{"d_model": 128, "moe_layers": [1, 2, 3, 4, 5, 6, 7, 8, 9, 10, 11], "router_score": "softmax", "routed_scale": 1.0, "balance_loss": 0.00702, "n_kv_head": 1, "qk_norm": false, "attn_scale": 0.125, "lr": 0.00474, "final_lr_fraction": 0.1}
Below are experts of layer 9 (counted from 0) of a mixture-of-experts language model. Rows are named router (the router's row for the expert), down (a neuron's output weights, with its number) and show model dimensions 0-127. Each number is 128 + 32 x the weight over its row's rms, rounded and kept within 0 to 255. Numbers have three digits each.
After each expert's rows: "comes before" lists some tokens at least twice as common just after its tokens as in all text. This comes from a sample of Wikipedia text that the model never trained on. Tokens count by the router's weight.

# expert 248
router:152102146112116119152135111197052156125078120127095162106077171110151081094127072145039124126161082117124049100128156128088169116115046133111145073132122164114080171110105144098100090103176125106173150139098114102156166154133115064119149124139157112124118129148124177113147182131135150145125078117152155160158117140081155162204160093145149097147144170130141139149156122102134095200164
down0:156176111145111161137129140096125202166074158179159091129081064162104068136119189121150058181154142125111096181118105080109111066190138057125125137126152112145097137093145116152145125131062098188132161139096088179181137108086151133137132131126149132136113162162123088093076151128147143087152045127171131118126144128139119136100119128085186081119114156146140139090135134130130153105064
down1:147100146070141119146115162158125178128158100116117156111169188131139173191143127157194186169126150137131073030185129152134077197124064122096114153172144101149127118133115124091107167129134123101129134181092110110112131106093091136134127089167102175120096093126109051102106124091106138152151108113120159132138081140111128162155127179152088074150120101152146098182095076057106133158141
down2:098180154094118111106114156125138153131141080133150156187129111115215134131161050096118165141116107157150107118101144142128142147098157127131126125135093184128164087154086164109122150080188119145129131117115107200114154085163180118126128053146127141104058158122149113115141102130138101171104053010167149095135105139125135157101108114098075128190134127148142082099169141122102079153161
down3:061162134162172114166115181119096102122202067134149154160152165144133160149079153150129165138105149092112129167054157115065112134102136185109092129098145147073129115133173142113136141136184145154110090106108123121175081081172143103156079138157111180173127181071135085131115141219119113156114119113135179160102140122097126116102154088138171129138108133171138106067107148135125113052125
down4:086096121148118141078098111160122141097121205148106134106152106125075183166135096145119116105110117154123127086108112147152134149133139077117118095078134042122097054199101080136174090134106143207164149142137140088109119122135102141121116126137153121131148162198093074147112089140035143122105095147127127154154125089111109134126138176117064115198169121127070122129172165135074130093085
comes before: "s", "c", "p", "fer", "f", "g"

# expert 144
router:144138156146130104140143120093092155134043174169165150102187081097178113141092156111061142155108106191129083072147129112126140098107121109115150097067088137149127105105146153154097144122156162145141134109152138096110172170100149137140124161099102093068131181085145075133111197164152159179140135119077139031111122186145126139166141088129193097149112130091111134118168093121090077117109
down0:094111162104081141147156102137128107193092118124132088218173165078097053160139109171103133144132103168104147170110125152150157090145018120124129089100180176145120111186110121132150143142112164132163058142090100131136107126124135109122104096149161127111117122177122135149140085151177124084132157141153075128089108099101113124134154168163121102098066126063069147112135086158061115125140
down1:121145182064183166144179127140109131094112119132112102170144122162150130132108149102138154122136118157145141131199110111178104119107077056164095085146112089144108136110149075122137164067112114158134134100183156192176129158156105113103175140116129149191108086140140178102192097112144160147168116167097147209140097104125086109183127121127092096154058137062127124102094162167146159150091
down2:123163108123156135150104177197142089162147145123115096161098166146105175113115086179165191157135080116118137139116094148109115095087121148111121131136061138166153150111159124086143124091110116120067163077170151143083132115137097143128129135166074123148187112180114123135105102140059113141148068120156137182137138074144172195047098132160182136119103125094128142145134183091119182080063
down3:149178118197154140134142115094202126101094183110132145145155148107115167077151127167081202147133113144151143114077116072122123199115142108120112119071103166138120126168132124159176094088168113157122143172168068169090079142108114111144154079178163121138157136094140120111117179051106118180098097144136130158096126115128081089133109140123120092070116167107157114189106136158212132117130
down4:124098153121153142118132127149095103144117084058147146136078126097159132101139194151098172172099165125102176112143083105174122167120041192122145184127195125130094140119163120127122101147099190167112061103117081121152159134193149079082084115128124178100166090136177141120115126113096120105154134127075141115095125130037139144088146137168131144148126141095132142167153114091132174153058
comes before: "st", "c", "s", "duc", " 2015", "ve"

# expert 33
router:133113110104111173109090097154146103123182219102084060103194154103099196134155084077146133088078120090122148090116094139109170131130091146123171119114149114115063171122142150199128101129099096150092101088122129161124122119120124107121120092177147181125104171108147146157112105157115140135112101086103042151186158113100145155071156138115101121097133153133092205118163098118180129166129
down0:148135118093088153078203102104138124092174124128106110164179218109164151141115198101135158122140162125169107078133128120086132108131123122134161110118158141182057140149113159133128114150081162117141136114120142145174126123108160057192189147140042120138135094210108152120134113150074087122127083082121124173147132183133133146133188116105095113102122097091137135155134133081084135102183
down1:117146127119114151083134076135118081167144103140146087154097117169167137145122117085114116055113150177177080061133146149166077163117164152096124099084197159101129129106156197122087097130122129133122149166141173099092131129123150131127122173116117119111083067200170090047104175149085133111144167078117141120102092158104115117042114182155102073131141138107137155131124168123097149121177
down2:159190185147116101167063146132174112111124103151076134119060100155134129160101142105065169131120134098129158065006110170080127137137114181106134137117088126108134143209165126079135141082120082115159112118135120128132129157125106095158105098179108129132167167106151088127108153119087156131115155099103108143132147136113149101082166096073143104093106088088112117142199139119105148163189
down3:111170089114069121104125093121097129149145130136163109149153148062126106037120142166141120120128150118185145091137137134105079093153155106081132156178143052190126081134156119113134096166111152175091128173119129127146091163101145140133074146147153126096104131122124087128133103144174206142115205155089183111083173136110145100162131137152157135157138112150151082143122133174168146132242
down4:131076143079121182153141133163128130163146163128167151156101075114100076168157112101136154091138141055147105159118141224121144149078143060155107108099131086130161187086083125165086082155134133116118202114076132084114090120137166080174112128171146135152146183148093102108100163137148134132164103130098118093098074156119111161085112111096107135075171094097146163155163152164161129166137
comes before: "s", "ton", "ham", "en", "burg", "\""

# expert 65
router:138147163118172098098202184138073087158127190108109168124087082106116148152095109172132103135101089088166108141185172143154156124137166172111165131138143144104168106153098136115158086165133154173121106174147143122139075081146156109117113135118182102101160107080061088116167125146146119141130130124072155165144067119115148103143175149089187158189134136056120116086122102093059099104110
down0:186084121122125130110157148117068095156088155141133113085144082168106116126074093152082118130103127121098126131166161148149154115063065107136102069134110126127085137124148178102179154136167120080173166123118090118125093180064128105116144053179140114122078118129096142202135193124159159131113150118129091128166171150106108102155152039169148181154084114176099122148173104125132105163134
down1:132127177160085113109140103112202127115105129088109138064146180156117135099102135093162129168105147087116106154157188112101155147142109085109088120103135078130082114135051072168104178123131108118100158181154121083102041116109149140123137107130170078140171168098100125200117115138110132151150167115096114153117133175155117102162134148157210132121142147095141128127065165121223144139159
down2:178102148138142138130145110093161095103104088141120122060084125078131089108108150112164133064147123115081130124068058147127111156066132091147168130095150121094143161150131083159158115121137114155153090132124115175115142121117066101117117097139155106152096147080133116072166152191161112079125199111070144159073137119141107123145096067124115241117098137133118087153126156160112127147202
down3:136107106106143101124190123124087191107151116113120224092215161130128116111133118148198157222144164190114181116104086115146091133129139156134177132096121080073143132072150131136167074111121166071126144126065119135117077159130135098165129131151102159140126150148145150130141157118051185083111178119142099118151126145121115131126149079177182113157148164117119139119154105172104133122125
down4:084099104097147171176140078124182133132099177072134062117104154108151192141112130155110171107157162085121147122162077182128150144131119155142077102068070138108097139121173183151109180130110079107147075154085154182145148120095096129106114115117108145129145102175146146148110109116179138098169132166089120101166177156087147180152165098122082114167180136206176137176137133129156146119134
comes before: "\n", " The", " It", " In", " He", " This"

# expert 231
router:120082104147160095177095140091090117120108193079100173151111141076079108127174074130134099168039169079078128160133160122129167088131101143131158113121080064153156119142079071163131141097156145112095133179134095176126126077149111082105134057153136153144176114109124111088112130181111082110140083187188087094147186148108134143137142159126117102134116145124128145184102138129166135139152
down0:073150126114152133101119143113149116101143147151183117124117226146107089161090081162176099113150105143154201112152090084128152127174109155149163160101207135092166137160128165107113154122143152152111099118065109114118134136110174147081137178147096090118138122166132104123203148105132119150170152143104146092066154100156145133125166129138172103066129160130097140113071075156189056136179
down1:163041156058151162118111159141117106111106167110166110109139161109115127057084167134094100091137162128234135141129071058086214180140189131097158192101111134135137118121134096133193145142182091132151154118125128152151108127137112101096117129148129134185127132136119105181179121133136174208115080135093143152119131119117123158135100107137153170155151162107130090120157098136114129101111
down2:157080103100154061108078184139139081147117082118169151067139116149143148127135037147129122179142152170092124126103166133102099120163150130110120130090059144134143145166128134067147117139099101043146098155100110102161118155115121114086138165149129121102136181074142147162085206132094109157085174107162164188127121083099131188179151145133122121108161126138124147175097070165106120158142
down3:138118099109176129112080145136167138105145140119104158044103165132089112110130178126151171131120131089114137141093050182096079149098171125068138159186131126105153222151077115124118143199133128119121088162114114124103167127084147167160186091156146082140070129097153121121141110140134118108187071078071186139145083126119092142113143112155114144168138107119150163158094112076129118079104
down4:135117171098141096147106150119119154154143117093145114146124117159143166147163185152081142149111241132101205159054138147112133111117095121135117100134121129077064133085123125138106124094138157180153094116072175138096153153074171093186109122127174133113106096172142092108086165104127128139113122134200158103095122162137161117102158127073127118115160109161124133121157136143101055110231
comes before: "s", "com", "te", "===", "act", "ra"

# expert 243
router:124107111122070137162139093121092113103055158110134119184150136077135175109106176169095160173174128164146114155175125162130147130183106100166095143149074136147101090194086133093149096168144122094227158132103108150125128106092141138078122102115132108110161123088170094084051135113104128111120184079122091134098064158144115147129125081135124115072071144146089117136134148107084125080088
down0:112107091092130092143099174156137106163131114151150116126121133135140201068108111133140129108154152122180195117088111106183134131151109072113155123068095105117146122144112195113088145179212058118105161177138097174104173180102161107148101106143127106137078114138165118160122111133083130153109131113147167101108103131081124094142083134148113091141174140165176146158140186146104159062218
down1:134126153183081125130123132082100153186129118123117132070169162138143123114142107132145099104100125151117148112104076118138156130167129155152165149112116124115102112097126123198094116148192079180159136135190127233190133133186111141143193111135123141114154084179127115161096103101127094155099156125188135090073111118130104117084073140177101117138156128100090155180121125130054145195192
down2:132159151111100086088128128151128107142152133151201151100134109132177132109118134156142113135141072179131094132154128125091169098086206153193157170124156127160121141169177102097096126115157105073153115148125138112144143129054073161126138187129153105120122152080167146125056137104161183093117174092084152138046077111149116163080093134123200138110114105099076102156103178090121091126146
down3:088110168139175127116117138106143141177116133137195113086190047150109117147135132118161093135109159157082141147096105118146119118114093163080127070069103100190100137153121124148065141193135162158117100151113063139155208167139123190111112119126156119142150105098168130193145176135135087172145160092168137142074142106114111105111136117142151149142168080096124162143174112148073196099158
down4:118151153136153124092169097112136134140151094124072084159154149111121161174177116137106096173129040158169072110146075104082117162178076102166133117154076148183105147194116102110186136104115146122128174143122159102126131125071140145168124148091154121134126111167094086119105145137082084097139108124147117083118037095132135148060108116182125135152137127041128085181179136128152110134120
comes before: "ed", " |", "s", "ing", "%", " medal"

# expert 183
router:120098118115113149155099165144168106159185151106096123095126142101127134137116122152117118118129111106155110143218140179074136105169182141118134147131124085151095113160089118149101092164095129089164148128096091161138069140162110139147168080098172129100125116141128161124097101143139114156156103129042079157096155137127124136101110162188000102084085106132106140088149191169158155115127
down0:127123126120180106153087110174081126147044129149138103146070144108141110096138194100030127107095146077119103147140115103135149166191133055175195139160089116145155100124135161131123104157141134118142132129131217110092100105180101118142099076193115107134109127121060086166157115131114094163083096136149091166206122118109135133130146110181072116116139117113141151138167116101145147118109
down1:105122162036138098134143111117116175128123084136115110120129121148082176143158143058129120178094165177155120135158143114120103147133134128152124122089058115101092139136111115125133083062119082141161102117169103134173113160119100140113192110068150121108125087170119114152134075180130051161147152157193126108145173092124151104177135126127157074190171189160096169185124123193112134116103
down2:110074216089082153102134162145114117085122137135103152112047108094120108142163087129155145100133155127147059143128130086144144108136137077101117139140091126139120118064161142108100162138140072079136115124129059044152133144148103087187121092155098105127181143088150164161139063054117206142110145108115113089137188159149127133082093117149155115099162116124086101148156122092166143151141
down3:083135122112065135128154134086078110126140145148204094135128194101099114128088169125095195138106100141132097071126177111176089152120110091143137069165111178166099123119205112090143130113103131118114128114107100140116090075086063174116117122110068146124146206163158089109103120115141119139103130175137137074121086087089138131101132085118119123131170151145156157094100156088145078043124
down4:159147119103107152133088153085087220164121151153133131131086170166098163078142155116132123112131145155134120108108129100134102099155118117054128124133139110174156171136099083074106154068134127092111123149144112128182126098081083147129043125100120101138155093088098124116159090227082146102113125171120118177106103131158126145109180101130115112072140188155087150093112207086095121083151
comes before: "s", " of", " and", ",", " ", "."

# expert 239
router:149142177135085187118156113120163122150189169093176098122134186127094155143139089068124140103086152082115209129113105130137141133086106120110137172097163163126110172135182110179145096100117082147062087097143068133129139104112109110120180112185169096143073160122098118149117100123134155149077138085128074142146163147123121108071130131069103140110142116053095192149159127076139103173127
down0:108091138149157178160123075136150175166105143129099137165154140133098155142103098112102196201085155188114102056037116123086144122134120149122151151132139084085102116100104131135140164121121149138155121109130140176193118095100108122187143076086067117136202149087124118116129119137149107096144194114145203090089120108133107092118152135109139151160071162112151082166190127133102142144175
down1:159135142103142085110115139151130090125146143096142106178125108127148129125140109119138103183131129188174106183190175103079174168184124122093150128063129100106179097117132099118114186081082128116128169135119065110135128192105131107117106175121069075098098186070108130167116160097123105117142136166148110151084086139101132126194082062068099097122113119175069133086154085140116166134127
down2:131091183087124128138134106070174099104139150120126173149152198114090125104107128136088120155126165131114108140089144096126102091194170123170093085138119103138117095159124078163172153177114123148101118123087122147146204128193112170154140114184127086098086058154165192154148095168157170177115152139125127109137068092134099139098125134136147145140130163163114071208094134112160157178177
down3:151063132102151103109118126074075131175126070115123135146147078108138066101160144081104159136117086160220094120142136166163169098141151121111141124169154173073101094136114133101085136117058083188124165075102165089123113100138145111161080140155159188105131088125110170171157097124122098072162128192148113146146129158088139092158130078142088081127156165128114145106145154159131142184104
down4:053102114136132080124211113107158100144091114117132111115109131115108180129133094166148066128114133135096139134065136140141143168072069151117112133097138136122146151174118139096207133112139087155141106068096082184157070163089059129148146153135178128087139165130154100137125083177107144129069139137150104110132113130168137078134126092121138101055143125130116105095095123094069156154219
comes before: ",", "ki", "en", "k", " and", " of"

# expert 7
router:115149136121096180174121147080232128136148143087150126111157151068116128085126127148118108118165113116113117152200093123184119124123156157120117157123110117108146080128118142111130069132127113070171181102132059116133091147100097133145137158122124084117159123098159138120133110126080076159160058154074091132109116123064165139161084133162011133076093133141157105085103168141175135142129
down0:136113122124135137115129074092139100198115150130153120158153131195100090192145145133107128169150146167103073143088215103130118208143141119109099103145127177109136078133143144153088094115119142131121136131155134169191126109116189045119124118097087112100173190088130118127149128138100109188137096162154095118126109081135071086098119109082131111095161129141090152105173235139142132119112
down1:154115064153142112089132075102150162130140122078138069137070094166120136133118179091135095113081123132122195116120135094116180078144138073110131151109154110150135199074134130159128102109158162186104092108111086175153122157146096170155096199142095091113125143139091168158118158196085180107117163113086165173103138150139136201081115129097120160104144096114170137198102139143156134161127
down2:138053136139148144079121165128120116137131098147078193157137181067117124127074135185159163077156148148154133185143160147064158050171173167152174159117143134107131128128107137178123131058097125154117113158122129122096199150141098135123170165154165141114101141101126143104081101112063126068104130181128099182142104108135161100163136155141144145180151126150163067181134101124108094139095
down3:106059107134112167160124158156146125102092100154143119174128169115180132146124113107110142134127107075144095078135171120076196114129151093183085151119111110091121090078109057180128096142137112107158124154120111094116149174171126161116099144151134122105098134181120092112093097142117160150104184048116107114157172119143057131063140185092072171100079129140142159208117130154165140144091
down4:112088160131107170125122105142108153082076127117118116082133026137160168081217130139136099161114122111179134111185106127097100133172150119094065104151142146108189100151116114118057134110127102097129139036093150131162129177054144124146122142119123131082120148128036141148148132126133106133142162104078123128150157135172086098125129122100156135094135135107091169144081104164163154069156
comes before: " of", ".", "s", ",", " was", " in"

# expert 46
router:100157114091132114148037146121098110154113113136123144116156040147134142092145143118185064151171090136151089162123118136174120147180095182111139146135107157109122176128090186059153160068107154134136116143159073081133171147069167083102092111140111109165117130064117171094072129061170183129140103166100115129149114134102125122126117105123117133104185112135149115113072144144194098147109
down0:137134110166130132047155095070095117184114085121096108140146034086115093126081177110143107117111129150122119158145124173176099136168129164095152207151147045169142152141184147108154069120112105168124142118159139128091122104136199116104145111090114109141078160126112123159133090100115104184120079186126139103072082176162120166138152120080130126101108101138105091122159127176121149121083
down1:113047129120156135152144115139093101170103124147199140079137116080162127123171113142130087149158146180129134140096163132146090128098185125091075060130128121136131136176158136064081118119136095124127117159143115122130170124142179112144113086166120117115110141081149082159062159182170159149195179072120136128094102082130120100139106093093127079125095180150159070114162098052128134090185
down2:134137120117107160162181132164119155110135186119143130171111169067134077094148098093090177136151136100131163113116118154109123101073062114117126120055092129054120091156108113137159131106099142126161151109136115139127112156149056105121159125126118154173084102110134151134169094123239162163144059162107069179165129153101124072067126115160112133114097118174147143058120103144165095105105
down3:128121110161132132126063114109165110092163080121118135149080106118125125128147108135112098082158103205108140136095111149117114168111076144057118156166124138062116163127162063170116106136180112163157130123148149118154093135086077109122164097100156116143090060129147096164090105088168087128142064131167079100154199151126100099118126121121180060116169055112136155170159092142135065152099
down4:133117167088134087138134100055130125111027133138090090120056142107145178120168127148144171122159127149138111108127122164105189109149158063163186137127111097132146127113133080108143200140089100085125127108159158096091122188123126165096195154087154134143163131222141133107116105153159121164134140110095072139166094171080074116157117146103130122153085120136102136160094131132164079167108
comes before: "le", "u", "ed", "ar", "ated", "her"

# expert 195
router:100142140125177062140130157120052147112075107125120083140137050133110074141182148136126082189107167104070098127149115107159176076156111165110139119138089167115169105069143117165151176076142129141135073152142098125091155077181111144101199132153142131136168149111099116100097161130124156079113123150203086109105131130141116101119165166115055147118119113084120107111106123170148170172160
down0:087178125137146167114149174143192106157147130151112152153154119116106111172096167111147089116175118142089146112063171106145151083169159121141076128133149108118085128162109114134150093125089109164162117168150132116065124175124081131169140150148086153132152127130143171089085155147131151181130135154093142119125113119086108095145101146129150103165136127156108149136130085152039132149000
down1:132051105126107151115171085162084115148144134143085166204114123128127152093134129123153133150209170129146148071109133114129136082175195087111165149165180152052108112087136139140142192168170145120123217140077176153135160051141176100132068146121112129128141122134142106167157167113097159153130137092106125081127101159142091143106118189108162128097074128131165146145125139095125126114114
down2:162124088166132136145189185152208126109145100115149149082099129096136141141185085121181104069120086135174136163133158152139136101094144117126064079123129117192116163123107178117094125152166158179096141178142102192094115115134186157148119110095164164089092124162105164197151132116160144075088070095127116116102123133214113140122116125111134107096152161129081170092104086137124133093097
down3:150136100107070138199137123102174076148071100185143094154133145173100107142102172148030139095164138150184103154164114089128115146126200109137064107127116183098090101164144149183144127173151142160093111151166181114150182135138118109111122147121119107068170113157092150132138146100128092115128150093097191078152135142152091179144163097117154138089098114107113191163109125086114096126120
down4:130134141115099119140095184164128092120125073081128152124104151087076158170104168130139131185125088194150114131095173154207072201076121084152098094117095134131136097117154072164148089136113159150115121099110154155151127125190117134146165144124129119113152179144112126195129098186118142167152120083230144121093153163128154105102082187136156149119077108125088113158097082102133146112142
comes before: " |", "e", "app", "ad", "com", "ne"

# expert 4
router:086121114135110149125123164055134167152148142180090103186114132192123143145107106197117151094089128083096115159094145178098128146122138109129167152175154172133123172123175117072186124015145189145132144148083125123111071109138150115136146108098168165079130107142173127111140098155167181125138113121128168131126104182129142155131136116148150096069092076097140130124091196158137181091147
down0:133109103121102118142162111197149121146139153201150136235092217162103141171112119121129144151070059115166176095136081136120150142139150114136134136142100169141093170088178145157133104126115174146089083159096084151116038131131188117170156086138112139085111128122152140117084105158135129153138142133113111173118108165095160155155061139146128097096134153120129174144079139095186110123158
down1:127075144041136101124115150195116117157143112131167109093166121125145150136155142063143159097086146177150125102147163090126153160138138111087065096135103111106084056134062170112109093098120099150136142109075140077158109129109168100116069140143102144154166177150103158162147156149124139122112108155189077117065148109089174142157109115124081103132176119158078193086106116119118090190155
down2:107129179098178179123144068112145127118137143055114089110177157112184135146102125128054101166122104145123094067118108083184151180066163134140124127097090116107079149163128086111160136250103173117156130132169116092115143174122072168128152187103101112124107170117109127064157129143118138171134120133140142085134144087133137121173123114157151176153097143159138136079126096118170108120158
down3:184099104133082083100140139150122120112097163162184138139152100194112150079108112142143135149145095115120169161139130118146087109185127144113128175154132160149110162177150160139127137079067132134164150143104148097179113111166168131137126108109126201081124095148114122127160153151152071135100130094100134160226064080130121167179172038106148140127133144117133119123057074181147140176099
down4:117204088119150124179079165077156139141070146191055108175103140175145101135140051102125166097158121105127109137130126105122154080143151143118104138112132174177136154125134133163135148129197118112140105074154118177143117179169193121130105099116127088117139161141169136202111148101073144081097099165099118144163108105140159167133077160175182073135088112125154136119140140165067149120157
comes before: "al", "ure", "ary", "ment", "ual", "ive"

# expert 100
router:113184171122137119167139129033184112111116129100111133103122164191072124105089096149139131090092107106117128109145097148162207123100158121141187164110090094130109123094149111206138160165101174123113154107096186084155095208140126114061167127088098144153115156153125122082182071169138118158145162078164090171153155160172164132148162134147098143113160088132105147145120116156125113116127
down0:125130142150131117135090101184070109114110116187152092153111113160158146142183117124077101146120185165139114092087130126131158095163162128081067167078151113185142111163135095082063109110166083161140074142140075144098122102101174095124078135106082157134114119135094100137155067218150123126150115126113143215125148154198157109155141105129125120149155095115169107192174157144138093144128
down1:115129115076187090100116139108079161078119091071076079112112083100124157137131090123142144140106123131090119063058116082145090119089175055134116115092118156064149115143114154121116197187106154118103180129177174135129133137141188154144089143132169144101116131148138177107150110135112091055146149110158122115167097192161143136068112194077129129150116129131125151150105154129083171161139
down2:177088158187124131139130150124142148042114131114063113099073076133099159150109117118119151152118070136115118057101091095092111101127096142127146102133118179168154116096117096090133139047123142116112099135116105144120163185153153131196195062122142122107091159111073183166109125153110122130134196130078099109140091117096117143144148179116102145109076188137137143183144127107206125137131
down3:106178080147148113175127141082152144133117126120183109115113215178095161119089139162106155120080085130120126173126184141136203100102141132151132086097154121136087110004117069081150146161086154131072165154154130108114101167104163173095162102117147147091106190093104140097059175091117117136122141117143097166116152122104139108135103083125098079083099143141123169102130132122128135136123
down4:076137152068138124176110140149102133109135143110124077135112178140162101083103129184153051150177168125109120102161141180168123121098139132177103086086184096090157167130169164140155176089113159148144184108127114109145127099143099091141098132161125142120108059097064097153153166129165104068176134120132127040069139169164114111114164143160102075132139139101134164144082127192152140131111
comes before: "er", "ol", "or", "ough", "ic", "et"

# expert 59
router:100145144128132079156147095125122098057075076165137108124133042102083129139195123098150105163148135087070088113111157126143152107156156199157038125125119153098123170203141084120129152173123141073137077089109091115179151162125125139059130156126135141138136157195132194108150130110171118135138136116147167169149090125144137125145141111103185154133143166121107175124128087167136149076145
down0:091138091106158155168131190100148138134118143180120179115157135157152077129130115164147094056186164085185129138094116120157083140071196100114127145123081115130105151106088118146151120114191125149161096169135063065088146115094107103132150117134081109132137169080179071123131140162162134204148122163133124107156125167136145213146143111132096175112161154139126151141148089138150146050119
down1:113153107157100126132150128184104128193137105069114117163136123174109083146103116155054179066175084153091124104133159179134125125115174150179144103087126113131145076168127149116088146137158132090166181117213131077107122211136102110133106156108129128105150123147116102132127122104142141089123142136170059169110125116149061132139130100124116139115125106113094162155088157096048177172204
down2:146127135115146096141145081161203092108150154083123168141108179086086128132185092157164157053132172133059132125184144241158139124133139133067089134117135141125144139114130108138110149121171105120108142101117138134064142079127082099100173088100141103103073098086131186096150121106093061118102172161143149141167109138132137149141140129129188100170160125116072156101104113101096112115081
down3:155098129124106152167185140177130082120122105183151148168193188110139146141078121110157118164114139151143071132133138057092131092174146109103127164105118096116116087148105152084155100121113115102127136115159086118111173124138090178169093113113127147118098111109168100166188137132101137101117226162078111147156092150156095145185104129113053118127141142211094139047121144159124161162094
down4:146152114110103127147154110089143157136200217158122118046116162126155165155184180127147097124115172166147087148118101134186119137148186144100113116172102156101142139134105140051156179165151160123087120103092123148155185095169097126142167111148121134145184116143162105123143104120150128109073184083172094101204180122177117113115100144100104100145155140097120132117127087111167170069153
comes before: "ing", "es", "e", "ed", "ment", "n"

# expert 172
router:104090107092129076131111081093061121148088116091137121154122056133112147112175118120108085129069163136126089121138128077117151094160129100167062151110129163118124098129156091123072087102184079104097109152155114101093170115167092157099174158119138154091188126150089141097105127171126150162171055163151114139138109142171106102155179123183077138181114159094152100192126158068141131147164
down0:086157108065101101127189116171121140125126127051137130134085105096099102115076076092121148167147091152158131143117113168174151137138153081185195139166130147143171122071119112180110126179126128109177119089059158112109087109132133118155104173148140141145154112193118159096114147177154176107192145106083095065118071147133074096150156132119138137185138110126122138079155163155131170107090
down1:105114095170134146138149152069112203098128132189085196120136178134135125122165115195162129071153125089160087100089146157107164169116185096163106185162134122203161115092093096179083138155097142132106131123124102081198141105080175191137117168172125130189077110085135104145130132108133146089107133096108145154090132174171137124082165127105106169143147091143132123132111117148141127135176
down2:095134158125130174141090178077124164132197103137152170086123071116180119141178109125174118102120092110118077168120138119121101055186101138094034181138080159119176104166134166147119123149133108127118181130148141143148126135092111147172142052159105134153105138100116144110151142125156104133094100067108093177103163141090110108115115116167170108084117085107132066106129113155117189182083
down3:121102100137125065106121164127145171137172100110161131089162173178162116201102112191146147141134153132118152154119167086123119138111188083138152097116117098120096078131137117182112128114119168090136159065147133140115102135142156081128147157164107159126203150154122116119108158076148168143046074129109094130181144120178164126129109167160128121187137094079177087138150101113181087215111
down4:086125141092151097117133141068099127129192098104120148153111100173163117084180160141154137137149100139077087117044129137132135153115096186124127130114147077153178129133120131130129101169137207130170134141164155093107106147082152115132045134088042107170077113148118143129139083165079149054139177109100141150126147149113130125095086174177166116127152109139118141157136170072084137166074
comes before: "s", "ne", "act", "e", "com", "app"

# expert 123
router:127120134153156119088121095153174157104183179061136135085160117142104116102103077171162145114105194161112099150143098123063099108126143071088158150098088120094148093135122080148182165077185144121126092141146165150173104109095151146102076080098123134198075136143117179121111140100126111098191122085140162128163172176106128147102127131112189089114144067133147113116066083167100111111140
down0:157110110138129098120116109111150111153112079123101091080141117154073115152168156096104059151152145101138143116127157136110086126154074144083110151133141140157138086137093137083133158163149112093137166182134120089168099205080147126140120119171154170123076179064174154094128118137160097103085142130137191166173154036117140110142124101099079027132080131092109147147117077089133178122129
down1:130114176150142158086102182127113124101164145091168103107128135048126152077157112131162123098084166210095128114179149172122087102112097127126132159113151161147114118094116093145118135127163106189100118179175135141136181131119163107088130173148132237108111084130081169155098138118132166112163147145121163134066145119191172132138121166086140128112156137180144173204115131177152094123099
down2:136145173141144192186159132135137170088160078132167107164118105078151192122149111061101121157109075143102136141152115140150172134146084134081153094107101159105146134063108149155119110111134073154101148154160142110109175115076120109123186105185085139108071144080125055135093141146166166159170133101094163086070134095150119070160177076178122127133102105117139128084088128086160110131151
down3:116136152129160121142178079133128092102130138119162092169125138129148117123150106139175143171128150142075149097055147080071106165126110117169120160127121142174151137145183093118116118147137134132188153155116100160154136069106111146134103147085142106119141095159086069103139137135124135127131164184199086184079146197145146054086121113087224153134151138148122164061110156162082060125142
down4:113146174150202151151109108184182124125131108097121156130175137119109152132148138119133141134092127107079179123007156087179143146109075120147115128121085110135151167135103153159103125096171157099100090136102099147116091109179102114090115119121069142168118136134109131169211154044156131115152096137156175188093110096107134109153147155124132134120123116129102070169160154178151116209148
comes before: " ", " the", " C", " United", " California", " a"

# expert 221
router:096122143118136112095153114098160065148017132110113140115110111174132117097122171124146062094112166103184149159125151173142100088175145143104131103141095127167098170107126138063097137084159206139161106136156095104105135132082123098092124145172125127137167120172105050091140119067176157110117118201096102127166075138129054144124112136153175131099133123114128135107132156082173143124078
down0:075090095131157108086135116127097159196173104159124087090127143174114150090120117104130096128206109057156177132103141096110170135142149099134164139077133119124173077101082133145147137069093085133095117150131102147145098152140097161193184166122171097108133114162134152146098138148117091109119171137126158156125123193062133111135152068110112136084126148137210176195143158145089075144134
down1:102112107103100115113160103142144173135095047132128126098125115120082148162136149100128154114116107114154080138140153105066103088143205164111085135089130131162124108087127143158118135114097135105110099179175112054143186135109066136178101081130135117104067098061143111148136180149087131154156058133101161137097082135105106089138152124101114233115108115155167156145151094159150137148054
down2:114112086125163134079127055122146121102165120080138125148105163182144117135092190159114110115108191171117182107133087088151131124108058118146142063127138126175172120120095102141163170147098127125137143092054197101081138116162127148095132120148121104148090157143069141120140126115095105113093124087079112119154196099173080122161095105132099142101163130129048124079128151168068168108173
down3:138138147164108152093115099163132150125139138108121142120092108111197075129172112116110149124131106127189135125152120169174150080158150149117137121196105133157100137102129157124066150127144081122132117126117047128092077112126143182143139101062134069106156112156137106106118185119175120116168087183087118211156036126124099182083102123127176157144128128165161111126079172084054136091132
down4:112120118094132093080151096107150123096110098126158100095148084102135132151023096098093201144135163119131126146103131159091112139118157052095115095159144167078149165074134096156125188095124139166144153066143133129116126173139134113142105119132157104211158118119087136144160164162109094136151120138089096119110113089093157193098103036130081114081134121187130139120133100122145174131060
comes before: "ip", "\n", "et", "i", "ent", "al"